{
  "normalize_top_k": true,
  "router_noise": 0.05,
  "groups_per_token": 2,
  "seq_len": 1024
}
Below are experts of layer 9 (counted from 0) of a mixture-of-experts language model. Rows are named router (the router's row for the expert), gate (a neuron's input weights, with its number), up (a neuron's input weights, with its number) and show model dimensions 0-191. Each number is 128 + 32 x the weight over its row's rms, rounded and kept within 0 to 255.
After each expert's rows: a language model's description of what the expert responds to. This comes from a sample of Wikipedia text that the model never trained on.

# expert 14
router [ 78 129 117 185 135 144 239  96 180  80 130 150 113  70 117 118 156  96  77 130 157 148  96 136 175 125 149 112 163 202 136 180  82 115 150  96 142 103 175 117 110 115  93 121 170 131 123 170 139  84 137 110 129 129 152 160 118 141 135 156 114 164 158 121 115 112 123 101 158 131  76  91 119  94 105 142 110  88 134 147 113 139 163 147 197 100 142 145 145 104 159 132  58 187 121 154 129 120 101 179 105 134 122 132 139 178 129 205  88 122 136 135 101  96 106 118 114 122 142 136 183 135 180 174 115 133 130 110  85 141 133 103 170 174 124 106  93 116 100  82 127 192  97 148 186 214  83 137 139 105 104 163  99  99 165 138 148 176 129 149  68 143  96 132 100 177 134  92 137  96 100  97 135 165 146 153 117 126 112 116 128 122 194 164 183 108 129 197 113 200 148 142]
gate0 [119 120 180 140 122 158 150 137 115 108 150 166 115 168 127 147 169  66 118 120 118 164  99 151  80  52 210 139 141 110 136  96 143 176 156 139 161 152 165 166 166 140 148 194 164 130 122  94 144 140 179 165 120 166  91 123 138 121  84 167 104 120 166 155 133 105 100 112 151  84  56 196 148 122 146 103 164 126 115 141 120  96 137 180 125  57 148 146 138 153 118 148  86  87 111 183  55 176 116 143 168  78 139 146 158 145 165 136  85 160 131 104 123  89  99 157  30 113 112 119 198 104 106 196 106 213 127  90 114 128 171 132 162 145 126 130  88 123 132 102 124  81 137 121 104 140 108 140 139 124  81 163 152 142 167 102 134 162 134 159 115 125 100 136 107  96  99 157 104 102 185 105  88 104  95 115 118 163 130  89 101  85 107  97 134 130 138 156  64 106  83 109]
up0 [193 141  99  98  44 115 159 115 125 168 110 176 109  95 108 156 175 157 199 114 162  95 162 120 169 206  65 121  77 125 100  88 110  95 106 126  87 116 131 136 118 119 150  92  68 190 115 152 135 138 143 133  92 121 130  84 113 124 162 163 127 152  27 118 136 108 142  85 138 117 164 183  92 125  92 114 151 128  83 118 140  74  73 148 171  93 123 126  87 121 134  88 125  99  93 135 126 123 126 124 122 117 127 125 187 142 167 136 170 115 138 105 122 137 122 152 105 160  77 117 122 129 139 150 140  70 168  95 136 140  91 132 130 119 135 109 173 148 179 121  69 151 118  94  90  88 107 132 145 119  81 125 120 123 136 128 144 127  82 117 189 136 161 117 130 108 182 167 126 112  72 140 138 184 187  85  76 102 121 173 200 131 196 105 133 154 117  97 160 186 176 102]
What it handles: Inner or opening pieces of longer words, mostly technical or foreign, like an-om-alies, t-unn-els, molec, psych, econom.

# expert 45
router [ 69  70 145 132 179 175 164 117 175  58 158 183 166 116 113  91 144  93 128  90 186 166 117 147 129 157 175 140 132 184 118 125  62 131 149 134  76 105 142 144 109 107 104  96 137 137  82 163 127 131 110 136 124 140 158 112 110 154 150 115 108  99 179 196 106  74 126  96 148 158 103  72 145 128  97  80  95 105 135 104 103 156 138 107 163 129 112  89 101  78 170 158 120 176 152 143 115 100  73 174 100 109 126 196 155 142 147 176 135 101 158  96 110 182 127 146 138  73 153 201 158 124 141 173 104 133 149  94 152 189 109 119  90 139 190  92 107 120  73 126 162 137 138 153 162 159  81 164 163  76 101 136  95 118 150 147 133 150 124 174  96 152 179 158 120 163 103 104 165  61 105  98 118 128 144 146 111 165 136 131 133 124 144 172 117  83 153 167  98 170 131 193]
gate0 [103 107 110 125 156  83 124 177 104  36 182 179 119 115 134  79 122 101  79 118  73 115 112 146 122  55 189 164 111 130 138 128 153 161 183 138 189 174  89 145 138 102 137 122 151 170 152  91  83 110 108  67 165 162 125 156  86 201 133 118  94 147 116  90 142  99 103 100 137 104 143 121 102  87 142 104  78  81 129 131  70  83 137  67 132 128  65 121 158 126 183 129 140  52 133  96 151 106 106 129  87 142 131 111 184 113 128 112 161 101 115 188 165  83 115 179 112 106 129 117 105 134  86 124 120 127 134  78 114  83 128  89 101 128 168 149  85 136 153 119  79 132 135 161 133 118  80 129  79 100 172 134 161 136 165 143 147 116 126 168 163 105 116 124 178 147  88  99 172  95 147 155 164 172 102 167  70 153 109  87 127 101 169 111  98  85 101 122 113 170 133 156]
up0 [120 119 121 126 154 126 136 126 121 158  96  49 145 140 144 145  90 193 178 179 186 133 139 136 146 129 127 178 117 110 141 169 157 186 107  93  93  80 206 118 105 211 112 129  87 100  83 105 151 137 200 119 130  44  97 105 176  98 141 119  74 130  93 119 148 141 221 173 106 129 100 167 114 139 106 140 139  97 108 123 112 150 166 176 116  87 135 133 123 135  88  96 151 123 205 134 156 183 165 139 157 114 117  98 148 120 119 142  98 165 102  81 134 153 144  81 172 113 130 117  92 126  91 150 120 130  98  94 207 120 134 109 180  92  55 150 108 116 126  97 151 130  50 146 145 112  88 105 100 121  95  98 111 131 157  87 124 108 159 135 105 121 106 126 120 112 169 110  68 170 111 106 144 160 144 101 119 106  86 144 142 145 112 136 128 116  73 160 138  77 150  71]
What it handles: Common nouns for people, kin and groups following the, his or possessives, such as father, niece, team, family, organization.

# expert 19
router [ 62 132 169 116 106 166 185 151 147 112 147 166 149 150  97 131 158  85 123 103 127 131  82 192 145 144 179  95 179 162 106 193  79 121 216  84 140  80 165 123  99 133  97 102 109 137 149 100 153 114  89 120 131 152 130 156 129 155 159 157 101 119 146 161 125  93 107 132 129 145 136 102 177  72 130 115 126 146 157 126 100 193 125 118 186 155 106 100 147  57 182 147 112 165 158 113  84 114 124 197  95 135 112 184 153 167 112 139 104 109 133 134  86 109 125 129 104  74 189 175 131  82 158 161 152 178 139 126 145 161 126  95 139 196 145 118  69  74  84 152 133 183 130 163 147 208  98 155 137  66 131 101  79  94 125 104 109 139 168 138  65 137 125 111 102 155 127 137 118 128 133 143 142 132 127 151 100 175 126 110 159 148 186 177 144  98 141 146 125 173 167 165]
gate0 [ 88 120  91 194 152  95 143  87 133 111 108 196 156 131 158 121 182  88 139 123 156 108 144 134 168 133 174 167 103 131 118 145 149 113 178 140 151 149  93 126 119 131 211 192 113 106  98 159  72 166  77 152 161 128 130 122  95 108 118  97 149 130 154 110 207 113 135  99 125 133 175  83 110  70 127 165 100 122  84 172 153 148 144  77 106 107 149  82 130 148 151 167 119  61 148 117  89 186 123 101 159 175 181 153 165 204 138  71 122  86 151 147 106 181 145 156 148 131 151 113 136 125 142 106 182 168  98 143 130 163 132 138 110 142 132 153 170 110 144 121 131 137 135 160 143 189 144  91 167 102 176 114 125  83 130 147 130  89 140 168 138 136  97 123 102 130 131  62  89 134 143  99 148  38 123 173 104 139 137  95 131 127 121  40 109 167 129  90 172  79 167 111]
up0 [162 140 113 172 107 123 149 148 124 117 165 103 143 194 114 100 105 109  96 125 131 148 133 131  91 103  66  67  68 115 120  64  95 102  63 119 124 118 137 127 120 153 103 107 125 134 117  84 151 100 179 144  85 119  92 132 127 168 115 142 142 124 168  94 112 136 103  89 161  92 108 133 122 149 117 118  95 112 134 128 152 169 117 180  76 177 116 166  99 124  99 109 100 181 141 102 169 123 134 143  59 156 109 124 102 112 123 145 163  81  70 158 192 112 145 132  98 143  83 124 120 117 122  95 150  27  83 109 146 140  84 135 176  71 144  52  58 112  95  84 144 165 147  94  87  93 177  75 106 172 100 105 155 145 141  96 143 113  59 129  81  94 179 130 163  96 192 118 136 106 126 123  97 124 205 121  94 143 127 138 118 117  86  94 146  92 144  68 143 167 101 131]
What it handles: Verb stems in the middle of a word, right before -ing, -ed or -ion endings, such as form, caus, develop, accept(ance).

# expert 7
router [ 95 133 151 105  94 111 226 122 176 158 165 117 155 116  61 123 126  81  72  80 124 150 100 145 170 170 180 100  97 150 116 135  75 113 174  89 119 124 139 169 139  84  81  96 108  97 116 131 160 113 122 119 120 177 172 179 133 173 157 139  42 160 184 120 101 128 131  89 112 142  84 131 135  90 101 113 124 122 117 154 125 163 155 189 184 128 100 115 101  73 157 152  93 155 175 131 131 100 108 195 111 127 132 167 154 136 133 172 128 143 137  64 125 141 147 144  99 123 160 143 149 113 152 136 115 141 108  94  95 145 160  58 104 156 135  71  70 106 103 141 171 203 131 162 158 158 109 151 169 103 129 170 109  90 147 148 109 143 130 143 157 125 142 141 126 188 178 114 157  93 141 140 136 126 173 103 118 162 136  92 191 163 150 164 181 129 171 143 113 196 167 128]
gate0 [162 151 135  91 112 162 102 121 180 193 119 120 167 119 136 116 189  73  56 133 195 133  73  65 179 126  86 169 149  88 134 155 109 121  90 141 180 136 129  78 104 130  94 160  80 110 149 183 118 141  73 120 136 146 127  78 137 115 140 149 124 125 142  94 132 129 169 148 150 120  93 105 107  99 137 155 124 104  85 160  97 155 180 114  77 148 145 105  66 112 106  92 162 131  96 131 161 131 136 113 151 128 205 129 144 157 134 151 139 153  86  75 101 112 100 134 144 120 136 119 161 119 121 104 146 166  92 163 163 134 167 144 143  78 112 117  51 179 185  91 120 161 131 134 198 121 139  54 155  63 142 128 139  58 160  92  85  95 126 183  82 147 103  86  84  94 115 113 116 101 155 107 131 154 123 156 136 158 122 100  99 144  90 138 170 180 165 116  83 147 171 114]
up0 [122  66 151 168 111 151 129 122  76 152 121 108 160 204 144 144  72 142 110 148 103 160 124 123  98 105 108 217 173 125  87 130 114 176  89 183 175  63  85 139 181 124 104 104 161 119 104 115 136 137 160 142 104 119 157 178 115 127 171 136 172 139  71 152 104  91 104 110 103  48  96 116  99 144 142 118 149 130 133 154 194 125 247 127 141 120 100 133 146  78 174 132 108 102 113 127 138 119  86  74 126 143  96 133  91  72  99 160 131 122 110 182 161 139 126 144  97 108 104 121 124 100  52 184  93 121 116 130 113 105 171 159 152 133 108  89 116 142 108 163 109 189 147 132  95 126 160 212 156 133 115  61 164 129 150 143 130 135 148 117 131  93 122 111 159 102 189 127 123 108 133 121 161 104 121  96 161  75  87 108 167 131 118 113 132 200  91 123 141 143 114 133]
What it handles: First piece of a split verb or adjective, often after un- or to, such as comp(elled), dis, unsat(isf)ied, accompl(ish).

# expert 37
router [ 75 105 130 134 164 126 178 126 155  58 135 145 186  95  82 113 160 104 130 118 166 147 109 124 146 156 169 123 151 147 106 135  81 105 198 137  82  96 161 123  98 142 106  69 147 144 145 155 186 116 150 150  90 110 131 126 119 202 150 151 101 114 168 177 131  76 167  84 167 132  79  93 142 108  90 133 131  97 132 104 156 138 114 122 150 134 116  81 124  76 158 152 116 226 151 160  90  97 105 178 119 110  99 185 127 133 131 132 110 111 139  96  95 167  97 163 101  86 137 145 120 127 161 174 125 148 149 126 121 158 125 127 118 146 175  58 118  94  41 158 127 112  90 127 164 165  90 168 165  94 108 108  72  77 109 146 124 139 105 152 111 179 159 171 155 138  89  94  79 119  89  93 157 103 157 145 118 171 157  99 166 155 143 162 102  76 177 175  70 130 132 176]
gate0 [108 143 127 152 126  43 115 184 183 105 146  96 203 121 126 144 102 124 118 128 137 170 103 153 162 199 126  81 153 134 117 120  94 150  86 104 151 129 132 123 140 132 131 146 111 145 170 136 170  99 159 118 189 126 151 119 146 111 132  90  92 102 168  97 129 111 125 171 107  87 115  91  99 144 116 143 147 140 159 106 143 173 158  86 131  96 175  51 122 114  94  92 129 115  76 147  80  90 105 169 156 140 175 182 156 153 154 149 107 182 147  80 139 112 123 120 132  84 118 117 173  90 132 194  59  68 138 147 105 112 124 156  99 141 130  97 103  90 137 225 121 104  50 118 201 127  71 114 124 166  78 122 160  54 111 116 128 105 163 103 105 158 141 130 179  96 152 117  94  97 124 100 121 100 157  82 136 114 127 109  70 153 130 127  90 145 152  76  89 111 138  87]
up0 [145 101  96 130 142 114 141 100 122 139 172 120 121 193 116 108 101 113 120 150  69 152 197 136 136 127  66 116  95 119 128 160 110  88 134 111 174 125 128 104 106  86 170 148  41 102 139 150 114 155 193  89 151 115 107  99 166 167 126  86 170 122 121 170 122  90 103 110 156 108 138 103 102 101 129 121 152 130 150 138  80 138 160 154  68 108 130 127 226 131 187 133  68 111 131  86 112 110 180 156 141 130 116 171 128 125 182 130 105 115 170 136 126 118 136 111  86 126  84 140 128 118 129 150 150 153 122 109 122 187 113 119  97  83 130  66 106 199 126 147 134 121 158 160 123 154 216 170  59 151 109 138 192 141 164 157 113 145 119  71 122 122  91 119  73 154 168 113 112 151 127 182  63 143 112 110 102 159  80 158 152 136 142 102 142  95 121 199  76 105 122 206]
What it handles: Nouns for albums, seasons, games, rounds and matches in sports and music articles, such as album, season, final, round.